Below are experts of layer 3 (counted from 0) of a mixture-of-experts language model. Rows are named router (the router's row for the expert), gate (a neuron's input weights, with its number), up (a neuron's input weights, with its number) and show model dimensions 192-287. Each number is 500 + 50 x the weight over its row's rms, rounded and kept within 0 to 999. Numbers have three digits each.
After each expert's rows: "comes after" lists some tokens at least twice as common just before its tokens as in all text. This comes from a sample of Wikipedia text that the model never trained on. Tokens count by the router's weight.

# expert 2
router:390683572398444566489439451489462529457432522601562469506509490524487519512448562498438500432560497447540557485508430525525592543503497451572509519546466562533595473557459457479526564508617567589591614573458504504494519440497550488487575467472472523512458540461538464557436544590493483527
gate0:527657517487536510465544482508453557502491477510541506522501464456488499502486480473410492477443473520512470491537426518566504523554527486481653537561534577437437463559501443507513465564461489407432478511523508580539492547596542511488435498459514453496498487519495481487460502477504480538
up0:592584513451548536484523494475399492520495494471527500489510475516457543471495494502405565414463509555562496529602455540611523501537454539543643511582511596395499468570530480445540463538441507452523422557514522571480482546576539483555444490554515517515517511475526457521496536432488413502
gate1:444563507491453504487546506432486514537532517432513409551408545409568457518495436503544524575482437583515449489508473424495533517533544481477527549616481495466524478446568390499523463537537431494447516491400421582534425502464449554489497526534482470465504535527587516543536435507445446482
up1:547423561411490408501478518489448524562553440541495522491494494539537497411498518540522473454512527588495551545517461458533587489553418461437461516502527475558494465454511526551501573509542510438436484486529497509514553486503456454468493427521499475489550491580483538507431501455538607545
gate2:544522553443515587502479567489499525573521482445531536517503475487513427464567471540574513501513462453555504559464451501526430533491543518515532393530434481546554408598505483543473520628527521482465510513497579517532483434491540504497521544530469533480433575490491423500430543513475594597
up2:468429473521516545457534501561519485529538463556411515488558508519485533492508527487392454412408526549466560484512559658435579545468403540395434507530555434536348478494636459464437555509380497414543457481511426423529555511457478531565443463487542461493459428480511520473498548456508494456
gate3:418491513469474507562475488521537583521465535479474577556475563549494569517455528489489463478491485461503528504501437503420505439441561538578592582533521580509515583535506506536429512502573488584378511567418515427525495515482550548483510431503443417512530490541535470421353477539497554479
up3:401482498542490575591515484502490579412455448400440560533489535480509617467472537516506514483465509473537586471524486469508534467467532548538605528455505617507486588593519463543411535479507492555499655573441553478544474543558529549437503413488467407536599492577574447407445539493528504482
gate4:543482543443555455552501506475503451487519477491495492421491500516493474454477607558521463509493519562370527542474444492502501450474494462529569562409473396582547559522585528466453567545531539516491492458500507530556489393559491513553578555472435548487418474521418538562381534457506468502
up4:442475507584506416442524513535542556586482381483586512561430518543553458503546460435469480546553474449552524493450491456541496597503489464547452480539416548422509502486428492482580480539566461474483494521476455549413440665447540485444438517517559471480541448477513466506521516519490591529
gate5:478574484530543416577540603411512445573570587499620553447488461489500507468508531428512404476468416400510452439407550521462496522553446452538476523487533378526540479488498444411419505439470474432613571520482491480599429541525557544502493464540537418473526544528556516500483453564502442502
up5:565345519502484531457491449607462537456478433483462510509462539539541515543493436547510594592562507539464462509599457538512585480485546495459483483490446629476384588471546622556575530575477534488489464490423478464417518452560429476539479565429445584478425457423417519442555508503468515541
gate6:504536521560485426514520424524577519453436528471501486550525543605551549522483506498512438494463569493526517528507483464505410551521470565479503488562486570471487569519504503447526488467528489384486456490419527561485575455457516554527549568521447659560552437530388418484519476504476505528
up6:502583548475484478462490516567570474507468538477503457528567458529574502504486489488483419537528601525487527508470498388577426537483440555452483557530579484458438473585498464378536535497525493463484474572463484547509511498503512515493581582472470609583542486526510399481451454501514510524
comes after: " the", " a", "-", " The", "'s", "The"

# expert 18
router:433553582496442535539474487528559535455510467543562497509462553495517464552447560485441482475548457429482519487451487480554522557472430388544518489535456521469455503535486430505454519533490465556482560612426481444490480443485533465488579478474455558462444497486490525494438541509491503520
gate0:439462511476439456481517610495537514522465461518502457481485506519542380441467554405532456465484447491433489481492524476587468444496502541594442482481494543492474472447549496456512564493450525451418476533481491507421486393529423616463506515463452430510505436441437501460509566472523538596
up0:543489537456465492590464449437505497517474521520490485561519477570462443546453606436505432446522419524460502382546608477511514544415505499616480542502496528447484456399541544515455604521494429484464468521482492451450517555490443565392449536476459497471510483476479529480479509509430522535
gate1:560444585504466561499487439459548465484504604517487479514569502526559445524506510487436489514399454501580466543580479519469458498579499549557523531570552481699508508616478504424541410622521500516447450469473526374594437438502483462511511497583499403463524464495479450493504519492558543511
up1:557521523472471550443486499511496440530483501471487428463494450471570511478504467520501503537473458552536525476552498473464459441566542544541484569560645501556473521546524483479436413559554478697508423499519497450558508387539436531519468468528465472464500517585508500490468563479544520553
gate2:508476476540519408467483585483484522478436501563580538473556516590510548493432476504496510487615521536433527522471529471550448529501534460456548565525551504526607511588425523440338459482491443522497466576490518532616544418544518493558474516457499489464504500518466539564419461564481521488
up2:521499507490491541537461478507525428453478452476514523482534510478540515521494481460479518513326489523488429529454506506517429482466498528507479525435519414492563565362479391514478425511511494514446564489507471298386490521495474544515493487443451379609475536541495443473497518531474552474
gate3:486432520462539410460516509551484438502473459486523622533422391541418488643536541503491449485460522427478467530587459510489512588474476384466491570524485504571502516532543462448533477552512481500454457514428426370477520451478512482444484451568527523578500452476433445452517519512491432521
up3:442476482489528430481603565547462474512427432520488523479448378452485521566576594494458446524497512392547524511543446502534563583431506360579520545535512524500497581529502469415489549544513454438436503512422511393447475471430472500422459556486506504521576447509457462496469556595487409474
gate4:475491553550491421533522465537538500470533483444542609492409478539532446556486513492428565490525496547549452517466581454530499528498366486446580501439492486494493456491493569521447471541415543540478513533542439432547501545507564486456464516577561496499478574446515518488494567498536474517
up4:549495518415514498546513413513401444447504502497335443531501488579512509430433557539485520549554504452492588530539426530466527489572541535483439483549494475502530554482536588512582513476554502439511475468474493543431523439507409555556408501540524521493586434448439479517535494502518572473
gate5:512504462468532557552494479492492538491512491485451502513537523477559516513465444475442567451457498554546536575513490569467429441493586504561483523476499464430549453499536641515483437493411451470496509516529535476596545424472398541488546481437489461454419470493536470506514594509416590526
up5:455450526533492398477532559514574451497473444516550537461470511510457473517518580503546444527554534422437464517513458479519480537561462502574488522557515522545483541413451437506529517531527526558509461471490483572434476487524484452453436520571486555571596464548429560470467361487385432476
gate6:514438528471505472498503403548530480524541482544526508572515484552573437514434537548461444438494490511373560486465484513460584456488564459413469495524540546541448636609592479538442547547536486415536493571470528503503509436554534479440482508547446553480576525453554523461501477566513421598
up6:502504546552489502546453457409581532481595514576467494472474519499456498546374468452501516472471534501585492501532460469495531459424431543524530594521494449518508479552518399458417466564473504552485542636508491484451488542541539641534571536382529491531462524530564495558520461447478420500
comes after: " of", " the", " in", " with", " for", " to"

# expert 12
router:368612595450461535508492488497477591475493467563580606480489480547461568512447559497439534484528444454503470514460471497557487549489458422545513496579556512605517486569456494573449563462500447517603571540481531512507550513557520522563582486405476550433588505468530478572475551524553481551
gate0:475496640529516579460541389441384538557589521541555475554485608549645482521486451570505526541486527563510523476535529538457488441483490528462550596537454428535484453531486415556543506453362480559469487497467462462483517483594384524479431471612517454500539502474519512638424490480486508469
up0:552501501460485433459492532573532527494552478441499491513505443405470516471528440452511525470492478543639462488516484511504553686523429466574462503468539473534330477490474597479453514537508471484462504449553458564530537541401532520519533491431507421461485414537412508449481488488504524457
gate1:430521541545504524484478476558533470570587476531512474623486507447504428466482556527470528474439480497463460565486511480461530550537498469462488525537474601566472511433468497547506472451518494504442500522484532473574529474519501501570514555370465465463522561488557431466534484503590455439
up1:499489551540489491473536514539503503525625490523482497551490373491539455542504490496560453471471463510539476513504525486367536533550545542442468592545444485619466560479475542493458458439449509509423504462444529556550535516493557476527446531522500509589485465470556494457526523452430495470
gate2:549569563569500572603562516532389546585471479493503506574532497421481481544549646479479612482460435465561433494492493511575575497478522363501498584539485491561538457414445382535452499581481547531461452490470408482526487497569465566459535450533459512484465408560442391570496550476508499582
up2:433511475485508446420463524423591480457483462557502453427439492560541472410426354511534470511581513625466529521472474470470412537473496533495476481531545562485535570621500567498567556475565499473477530552550575552443445494496518437500505470421465461467539555498581537410474506543545518422
gate3:411526535531524416483498491502461543514537491453505522549454636430636483453521539431576516595468432529514487504464439525504496520524478538576542464503545498469515487461526560540499441531494463518501457490397564538408536508474585586568509418548498511501525536465481479505586583518587517452
up3:511461493460501446423446548492534373478498460502499415529453493437458563420519512520551490472457516504557501550547493541528469457554486510532561544557520497429543480611517522470547443550451474508551592481558428485632486493529655453491531604499546475553562428507448455509485492506485553499
gate4:517562541455503531498485520518401481467457603458553446594487461453467454536459527483363539456477504459522439578497505480523406522518509426658568443458518540510516513578512501521549471508557494532453510506511476516463516464557569518431448441441476553563539441568454454429494524517567428510
up4:429492446565474470517529486437534539554566404511503510440480585581521519509520446546603517487504467584505549458484473607490606442465468520393406527515440503517464502441520467503456422526467522519502479516466560513496495485432427504564558552591493441487478531444512533570541448489498563553
gate5:481520556485518357464594506484481465519516479455563541548474524468468536593536487395490490497505551484499477559452455537609479500552587485510633558478492489511559599441518502448536543586541543527462521546435434450484505495505576498538456465500458460512511482345450360436530526552540549556
up5:519550474488454600576447560490477510468439551522490485515542444504484440452521538604434515454461473498540481431471521369492536492468459466553439444551470414497439498594488471574462444501555454455516534476512504495455477476425420482412541454568504528482483520638559610473565486489489443437
gate6:450597456523596589465495532430549562526483482469463491487472528586516498563543568405464466472498410475485466493454409442415480508497465515509554552447443590451568539524505473533366556413493445392526501467515581546480440476430544541524496540502533512463464487508498480566573409516525537587
up6:507508498547459483536516550539583481488552552525594503524385504442535521437486403534531573557598528541536446547566505521531454498428529477475397500440518500457544509443527511418525493452501512557438351550451505498500463474603597541459450509565458399524496567498435537476440475427480643461
comes after: " D", " K", " H", " T", " G", " F"

# expert 20
router:443659623438464506538597536514506588489446561554562476519545505432461461455543494443504497526519422506541523482443495466473530526552543403583498505499513507488479490553466466523482574502513579579509549541407512558514532378571482542544589458438447498422430527478518490463450556521501551512
gate0:375519497475516515418555508413522510479457502546484485462480377559483447507476462504570447471502467555484472552497478572611464571428504573509524460470475459597501543480493540477485518445489575500443437540468425502566479421513506450544514525438494549574587607448592483465538484479398397508
up0:452532456457476518539495508446460473502471492484448475517509433498473510486560441552662505520414456602505427426503533554500467483482385479542495488452673501457521569576571517494455502467604521406379469452549399490483500523454491506495449458493516415406490488586530541418480484486473438494
gate1:459538505529486476464541563588482587515517569410547585555488546517483478497517519492416553406497520469526595501444423370498482485436553491521442408490514529572552541630472412498493518502535495377510457434500526521438481551426535461464449466495476523527557546534466444554498479476532508591
up1:447488590480498451556448363461575480464466525559491511508410531530475503548486515537515419485479487440508482494547598553498590534478410426501502539502520497543495546474569537487486464552518506563478548508464432429515499458484486486540518491560499515546496469488453447511519531576463429543
gate2:462538510572546436378518546581497489485453583542495440476486487486561403474449515474483486519532537537567504569484573499472483537525516476631549523509572489618416557508497490456481480527555554462448488412485477454533422467519579521477448412572544479496462550567472504585534451513558490455
up2:480569458526557522519471502521599478475606376523515570453479511522528551486513529511532527521568521433514544469480413445450467508458513537483650525512513506496606460571563478496420598458470493426502508591468543481506533422438487513466480517535521489508615459543492585450514507536600493438
gate3:358544511492551459578499593452461464494493464506462462450458525466528432560515529495631488531531480473552458517488551475453529513611489496510570592528555482418473331516511611527438505541475440493438417550506388521488491467507454526539569513568423507434508532502509514523556527523465503460
up3:569465536579479482507520471505471498501493502511509522580464600487556550465526479594377606477433499496468528468470488512512490513469513474489472477381415512540467582544457479507576453435498471530561523559520509450527543520487489441517379489471526403553484480425400446391445529490561532559
gate4:458564503419536459491490506501525493488485439523524480449455479413493525567421560564480551508547444533432478451552512517542527542522406526538472539566473520526510498561491520484405501447535513463463566502355505453574531443505545612589508490477526400607512463474491467479453479511438556506
up4:553465524515452516550483510499527473563484514493500541626594521588451588564524432419492434480438555372489541557437548506526503458521559468423500490512464440484518535505536433488522503523390483613605527521549560556563521564472461476368495522516494589437507529453624442537578566495452375576
gate5:470477529543502452576577482484492472537512516553496499461542610475471472563529551431523594467505457547450505520461464480529459494502478392499553521433528448471503557420428451488586431555576465476343505549453509481490570477471525524478492514472515515439483429512393521541526487543499518500
up5:539496483563494503549456546514535479518534405497514477417530505493499573383518453548375463519516419472522442492485501545506451538539479547534484545489462476483532509538504623505415561653521497528534555460493570517513402436529428536517444524465546474565535539427541434481438620501486477454
gate6:519522521440396381467468444571582501533541507502524500575586501478487516522499536499565513507619554418498596574387521460494472512428497465505499508525595461477626526470470514529507528508521498398431522493426446515547515509512458484479574495484441602387547460539496470495507447505464492462
up6:517426502491553540616606577486444503540467496450409520497467395535513507507567474488429560476384452560527535499548478547571559491544465575499477515491530479500418487537452533467532512549363541565454382525564483458498480509583518496460427463541535428597501488543500466631428569464504550501
comes after: " the", " a", " The", " his", "'s", " c"

# expert 22
router:429605578432446552493480452476476586524451423566590524569540494554476470461466544433418568507571399503428447460429527495510507542512459392506588476481395561478499436528557495586507537534529479554491609577496483544457505408530501520549515484456449469417490499460508563440473516565496491503
gate0:504482539448563520498570604595558547433564523464594498531412478540450499478597499507515507512593497614457508524560539483523453578454470481521472530633515599511489472508513393557524426465529411440475448477444493487466509492540553483509479551408499511402526472461556520523504484456570410545
up0:562491461597422482476532528404472483554368649531445572523456504490594490525477512580521456517470535423499468498439440473378518441566550496528494454380522441571422547479480598444376497466446576648508474465562513457568557542452424536499442483587506467491491491451494472509470579529547590491
gate1:476487526515458572561515544407413575507421479446455475499472524465583422601550585536435513531566562495595406488393469532454475512538537477444501449424443422505492526580500589574553393516461546546434516475504454499511474430455457400519507474503499539510444513462467519529459471512513520473
up1:550530455502490392539490545593537531512489546525508536470467568492517607482404461536655498425449438495430582553565601547526554521581456562585461462499474598493551607535484476481501574540490553468519526532493567514565534569483487595427490591464481516433577574481548540537533492430457509533
gate2:473482570444531516461485438507537393495492582515491444395485490520505426465516534415561475434556426501423566443518405480466550479447555515492533562482496499544486515541543403490474507535526485576487505504464548587460542415577450534473513534441487457526520514614528498468486522511478491603
up2:500559493546486526536495563428504575442479464489483548622500561493540537611524472583446470526500496518582457532552577575591517536530519454551456486575525500468547490525431500489502488463520502496526473474511446431566501517437519438527507507597437556463461445487457509580517484489536507379
gate3:456553506499584601480516513476362504506501481534480514548437489497527478487439539368556422511484462488559454406540503441449551540549496411468457373514481617504472443493499462553525548554461521569526504520485646519531408453528423435545511494506554464494452491535519433519503462564509534561
up3:564450490527438482492503491555516481556488476458518488495547568487472506565569478525407552472477506505468559540457513486554526520478496577503461463523489434481500553528515499453494378538547482427440542446533428408455471541488551443386525495508503526484565441431489516498535543486479450373
gate4:500469519515469549480523516612431477446460671475500367468406511575550403459460560569477512445521566641457413506475532540515530522500636508516564482467462479528566442477396561500439469528465492521533507447503485433487452395540504453496490453510504535502491585564497544496552405455436521508
up4:472468506521560363467619498535502400470530505530509501569507517435426538473426501418454527469435538488481443528456530586541569506416503505476479373534538552471592520425451554495452531472485535574519531482408443423390460496554427493569520382447453493572500589478456468515465532476565505467
gate5:533500505455454507474560447447495560560462493473477560557480594605484452453594519527438533522506472553496485578547498512580518559472466429477564511530483544453570514536572495506477475604568484459526494507508484526547457489585514521509486474542488561462518417517514545492505531504522412531
up5:493560508519481445453515522448430487565514415462582488436501485640468500363491563508450534402529482529484476537539557494570511549469468426434614538441552522436542474499545477575532511539511564411511553523473483524494476455555516479470459422492495569448528434547493490491500483532544505452
gate6:401544560407496492546516494442427462542560475435563503522419552517502416525475640492392421471458387474539550448471557579498463517492522411485600506506563572528551462579427494467454475563505389543489548499425548545409497393507502458527508544493451484449508560568489491486558574520477614543
up6:556468499604466531432537444528557531440507538581475469486508509463424567500527479470541541522501620506426425645512474440533562482501495536516489545473513457535545579463529547538517477470510567462494376497566431461526465579507531632537481438466480554528476513422496515614452422471440492427
comes after: " |", ")", ";", "===", " /", " –"

# expert 4
router:419617596519471472487516506461466586480470448548617477511514540474500571537440540494473476501486462438460478488454460438497469590537464398496526551430476492477569505537516485540572496517571557519531543571457577509499463362578501486462594457474438466390522564534514454519450489559490502547
gate0:508552515506527418528515516428413529523512422506450458517495542512431494430556546496506513428435480467432379576512545508446512449524489518573523535629499507564473558495522446502532399456606526618458465472472489589477613430517462592487528449514434505404418517486523484492480502540501493472
up0:508443485458469507505539434511558499475434575443544622465446511467509515576511483526532497545538510526574579419493494563555540543450474474394491523382513522428468498496506618492504604619414464395562496521565444419462429572481534404517438549473520497574569471543446543473534531445501463507
gate1:565556523439483477494462487448522507437583541490510524479535513444511517447462513527489492538476430537340456549493424442543488528473562486424459541501440464457511522507637568505466500456530478545493595463506516443484412532522556558547517422558509470561411535480481595527470461510507457506
up1:484481545493610494492585574569477582496399491426410552501549432534544488495508593506513471434506487431596463483501510462560548507462497523479575469511541532543439569456430483535489538510462523449491422558506513522580605519504413455489520564474533544469546472597399454447465531575449581493
gate2:457533567567588439482481485568519491482457519487605439586549478582440503526495564413474453493387511478576476599508441533503521513463494521436496529388550577548534571519577537503436455512556497460469439543523451567501480477532441526536524472440509508485514598464531575529599515551455473546
up2:463587557546587519523498481550554455445479520533532378562484525587472515465469515489478442563490438438607458536535494608525539479414522544419445544488521573558518534544558498535471464527548504432464518502527452584602528522563491505612540527496497476477467560466560544533549533521525526494
gate3:498495526511469491501539481523533522371474611520530555444453483425554525552465538468525399469520511554467478565492507496537426531502526467545577512557525595491509479528478591535484500489471479460404528419443568576468492433499568490475441572487444475492472550550546508565453532465556620428
up3:527510523519483521465534567570495457527531431541571497489487522539515518393496582453536483601501478510521405501476564510509478589575576548488459465467498488533537528546487527563446552490530461463515416570522566571487446449505405487467509500461594459557464591549472516436384528394516541437
gate4:481479499532528637485585494610467538525613539425460483613587517464503540420590485490540493545589566585503507369424594468553498434518463461404576488411509454527549529547538474539483443459536481465492512521524517461495372461557512583489517426533402452492548514541539498501531586534540487485
up4:532456499541543423523463583509471350469473494519521576419492471497458475431488458439474510486548469488482489564503574557435527522436512578551501548527502512462477465441589450468564571445382516503551484488476606550437562631506517511533377525493625507549543443487551453577502505484518450537
gate5:427449569439436440448494550535358524520427551535476548509449548517601511611597546480551506464498429570496398517557385441540475493468533543458495519431445449500503463521531402468453527542551413447381450518508518511436456436523506465418520550499471532546449514493540527552575525431490526546
up5:518520489487489510542515401539575462481506375487513448469524471524478466409497516527480499460502576394557551543526503576482598456488412436499553449513511503489391513452500596538545461519374513522603530524543379488525537543614503482584472493556517467431549421469431553433386514543512509465
gate6:533468503401515493558533413391618452494492464433475379544457505475451563555555464397520556429560439459516452551434565565462523445496492455492487585490449461410536439480553488455567507575569471597417510469501541498448461539499448509477531548433475537464531424572557469543674484472490418524
up6:602532464471492517471503428422491407529460519497500455529569471630414547551492462492444650468451389511527499454411495504399551435425478478541549438488357408531505463473591586591565432492538557539570567509463433488626433508547531540453484599561531585429418511474596506558554480546477553498
comes after: " |", " to", " (", "-", " is", " and"

# expert 16
router:350618556515415479460472544523482577422497471559684507536491460456463543507493574487401512494562430530488530475435465437501505559534463409497548557561503521472519479607465533599520508523560528541505553616448542508502520474417532482447562441499428504426389515460539472481518544568503513507
gate0:424565565446563515440531475443541530437494534433583467568447503481484452591469601460483580459617494453427586414544497474498427540440484448479629539506436582510484527500530489461521426546598439553401515529402493450446472410562540480489509509483519509421532538560527464565529560531431512496
up0:542475505514542517497543569473394586528466424445487517517511527421464486474520471586520454486446539506591612525606477581520535500510570474530437431523525456479472466544438437526476498519547516464556398456546461617409469505394548539547460503497511499571457473593433455480455627403502513485
gate1:512450554570503447447501538582490515446547503573492497484408564449529444484543541494570546511446513534497462592565462518550487516515490529506545465559523531509555466450511519398538434505489537526474463485502512501504501498522527487569588419376531483472597579521583439503391598469459520568
up1:552534490374507555503506481473520472529409559444380453475549525600505498556485390562462393483508479528509562437387499571400444443492607553512505483401507417585436618458532574589461441474493524530521469522507455490571532473581507627437491541523480510476475469509419508505524426575456533416
gate2:545513554441553520506539509520509459510589520408471484524522468480468456340480555482548517434526535575457546510520480512584509497467483529471626514549500562528521633484531437525606464501624432518486426473515525417498450473577460521484518420437507553514542475426486464494422506492569568471
up2:547466441539464460581497463521462569525431499602491448526474607518634449614528444532465504525438486466536486505426449518424521468551537453520370430439554429496510435442500553498428493503450575428485513550512510519483587478486521465549501614562480440502463641448482481450588479493473451500
gate3:517531545485456407537539427454552425537497491508507501491477488522483444462511398403521523452435473538418395585512447516566580425468551422543552540539546621509462491441567479451457446540424531468458517466424471448498601476535449529577546578502440477460483484492550541573503457416520473486
up3:571455500440434476582493531539376475498436597443472539409452540468525532542552441496437477478524537455499539562483574462519462512485490422519447366479393429426524415489529523457619512521447541509435476584466496494516526531522622451491526532576498514474520422517475370475554472418373443510
gate4:510484568583516507518493474554444468570548485508555567490427488640498451529426492469566506480509500534432484738517502450496567564531444413465510461529495497532579415394476528481485465480548495523470509526512493357528458472575488563497467622424594467550407527448538533470493394511419501514
up4:508506508339524542505504532449510432393466535501469467472579492395497564392529516500461477558561542429504464268496521586497482485427551554543521530458490500444433609549524518504547568533460528538485499517488548631408493538497509509546490416495473559443598492518465493520522623495599522480
gate5:476519546428492509478465465481671572466410458466510496555452501494447478498443538497467604547491531606471504464546392502570409546487488484449515593499446467600513581438454452521538440580421452616511477467508573536376527511436471518521500533500606433484489446472439563501499493512514517499
up5:586514510492500524593537437495490538511518511553486500519582559598476573467575454451547483439451482539441485419474516519460562538458418595602504439534544501437571564558433511442481552467553584514463451556469521434525424467555588517467492467462560544484425469494512583532466495477536450532
gate6:518474527419465580456490517537548520517553535512461563555456500524502423459476573471540565357469636498510545485489371557512506357534443538515462519553479503502562468535609447442363506530472550460536491413469434536573530449493456481467484434411528593534475529466519509464403552507459500572
up6:482501457526518526564504424436495434440509497472458425457467616471526505529558388467506449530563462504528398501495421466483569704512545426490532506425427460572473505441381490601493501474484473542441635536521558486444482558548502505541562492505511489451501432487538494449599497528562451524
comes after: "\n", "|", "-", ":", "R", " R"

# expert 1
router:423557591491393506487564509427504563475526441524629506472495550475494563507504611475486479482529373505500492553448450499518482580516405368501535502585465473517482491582531521561466553475541520519562537607454511526521471436491558537518638508493440501392504500472530498494444530524500494510
gate0:481599512446437411518451442480469525537417561498525539482563482563482479497416452514508410458499503533545499542544499522554533498469377500457473490509551498433584467515552518493488488509536492570558469570521546385482484535552523481473561454518481535583498467385507462451520421595520543551
up0:530579466462462405543458582449456588478391535509483503454511482497461460496444492471486401484463452607565544535504539526591468486491398521518531493524528433398584462500596564487461477487506534537502420569507496409551449580536510488510499494521454493546549502426504476442532443544469535560
gate1:488520557526476578604506463502468441475586511497537501547532511584573507461447566501591534410545534405494445447478512522513536516481622526508520331481496476532555558483483436414420494427548473615531424471566483523486494499486516526533641498471511503642412525416478461452484512460452520528
up1:546480463510518477469552500533453552480426533510465513458488457443535495597519448474468473614431536548541572556484436442457529426551399480416509516580504526503472483517504440579543462537367579412472590448429590506517534483667492445505414474505481474432481464522514479533388537492595442517
gate2:392536531520530570528482522530515601451561480532511518495415434494505538563453447562490580532486471472459363505458435465542469552502609515598471608572530546559549454521555477564403528480631486500611608484483452470433448346421458517366581542521458486524475513568535434510512483558458441512
up2:438523526489471471539501497538445481496553423599504558496485388514515597509471503472540541488523476490484353446489494466489490583513600433602370567500536534449543444486569502616389536452482453516515498616468490519572447437434417468388674493453458484565564565527529470425497490504394528442
gate3:413520532481488527476525538417585580489469551439515456415497546520548452487372478492470480459619597569454482524509353496498517508450482551488534487549416475542410614455498593520584494453532500521538524450472586424487476445506436515565550551524580468406436518491440544461482509471450512432
up3:553464427512497447496572581478484505540465421504504513446456607445523529478552481558488482483511475441495497494490488418507526429542474471376516547533426547487526434530529441478482427533586484478480542461482439524551454467453489471515472614473423557438413459583509433601479522538441495505
gate4:465548495520398521493516387531449509461541544410518529457483466521525440534414548591565504523607484482452518533492499468456490514474616507502572446517457462492579545591462484508441458491557531479469532482446600530456487465493479475409633407551524533491403473510514515471468573536602391510
up4:444501456505507544550566428498425485465522559574464546484492430428448519464573440523495460546523513478498543612443435413454567519502578450485520450516581433474560448581463517523493509481507453501518584517505455552370485588499487492471564477492505490581398512548541401472647514491532459571
gate5:564565512527533610514516558524515496526540480507544446512440485514486488463555593600498528474497513413567465546449492520616507461462478520430522493524502514524608510497434392574417511477485515549495503541433531503431424478545486505528532536482601442432505432464527524557478565458462468545
up5:520513483592497579526532545532512469514563445510544454500489484489492514433562602575483538522452522412586520509467490481590499441466472486423510512531534493551575471525454395557411495475501519522423518542496515519469420482555530459517546527497584444438527518450511552533431574444474585505
gate6:454518481491615521519506499464460523411563543447463462500463525473490465587407592547546537376468567531547421544509371481526515528462537468542431489568516489511467421502655507511508382519542500434493467438514475435461506464499481565537666553511474477545436507503452470477473533526443430523
up6:567504533490470506500493471577556459554451449590499509500535524534474533428603461432418515612515455470517625461541602462508481452434459524385536458467475471542496521445398463474466582519464463524543516568540512555490443640525550365491366466458496432464573509504527529496450496456575594504
comes after: "\n", ".", "==", ")", " =", " =="

# expert 21
router:435583632493436479496476425502488621444467486514594528575506475505364565477516497446466494423548478448502503566493492511539499557468419440557528532543513582549463527540455463451552606459575509507502579563508392535480519461379477548526566440395475530433480478468462400487489567526497423470
gate0:475485513581487565495412507430537528443562513462455399493424453534518419544478558494471435511568511568513490568488460548547441539554477496460588540539520572543484542543543476410421495457527424590523472490411486461474467500494542501568478540494461514448595530434498475384498479557514469515
up0:471543528483461527525484453570504645458489554491464484580550564478491546517534493506506531531592503497551509527522506506558423548550547491408561536530535502533531580462582527478497579453557496542593459530461408526456435453509489517453508517578483586424566597407475498432469443546534509532
gate1:391513589531491481447553515400626553526485504451558546519452424478456414436516410420537538449592485449464543511432472548538581549380431553503434474417524556580538598486447536548477496468470497372563497490552476477475512482470421521446546498486442527395437490456527520549562481569487446458
up1:438516511559512571465513575523621623470509572433588489520556473468388508411537482450532510506588493460522537573445477481462513554385496426502411473474537532540551531551471464450483536507492432460456464439525486408497420474390480440433505486457514540483517398537465469655522491481475524488
gate2:488525449544452557454567550468529457450543502459478540519548528536414522487518468429577556483471504510527547462508501564578471534516433435555503464385518470491510451593543442483509467519464375511590590480438498575459421507501566552552465492565419506542462476621535435492499457495489438504
up2:496411517445535461522512450570503465556505568575540510585435498437585465633401529516582472469456495428466487511502399422480540457542530466540409532600462516547553558452520516493538483510533600494425455535546595459434468484533483433489575511477584458523437472417441582507466573570494464468
gate3:426507515462478458585557527517500550447408488452483514551495497473469367547504536501496476410478525446442562601496468520474473487555509424554514463515541434479527536532520501468451623539498473508401514526463472387552473503566479577495527538570537549521483493518449432511490613446469478564
up3:518485516496546391567557494458470495410483479431448558514476390457403359488522473469552539404487541437455577516589489577515464488539445430573535496499601456506497525481495426409473517387467496502470417490484393398536460517529470603540486504521563572513514473543430432564499621440477389498
gate4:487495527532432511487487487501529556482534452548502568478421557469561507518543475546450474530425432445439424557477538471447553506472545499466490525515426510508470534551605541448478509484574454521481517486422448453567510520504485439518535548461462525465447513529536481534553530441472501492
up4:466518485440558556509419464517427488499481426503532542598518466457499494488601503508508559532523531553532599467501441417526499474589475484521527494518512465477487436508401471533490531626504541478515487503570567530464514520535492479501521430501513513489554481413456570410476569538587489506
gate5:537527572481518463478587584435543510503505578387514488555475401480402476521511567399500569445560482477524491537465490445498496615473489534488486678452476536457501503497455533508444531418523540572488421483470433484459442492518537512428528426497578511566607571407479384482553480380515368476
up5:576537457479459555425411497473577429503504442592475483402452523570517469521422486547501443506495552567488522495606383507461496492569539418485483451556464472507427420504531540510485432521419451504556482538483443578595615518563515560510564561427465414459528503548493517433486565538488538466
gate6:471455545434541556527616492497550457557492440449447532548382554531549437506514533451474508478550524452513579514362462495564543529569475476540523493491438451515489505548467432426549501555606492473493544564506429547500554408440335526610506473472492493500446474563454426501512558570497478617
up6:445544424550496486486484531507570508477457479432577583416442493508456512523444444540436569563516520347504551485457471460552552514518471506501551504516531449476496452527381493461499513485616483489493532561479534533480466515540485508594462493477511580492369512472477421555507522546411483482
comes after: " |", " L", " W", " at", " in", " Y"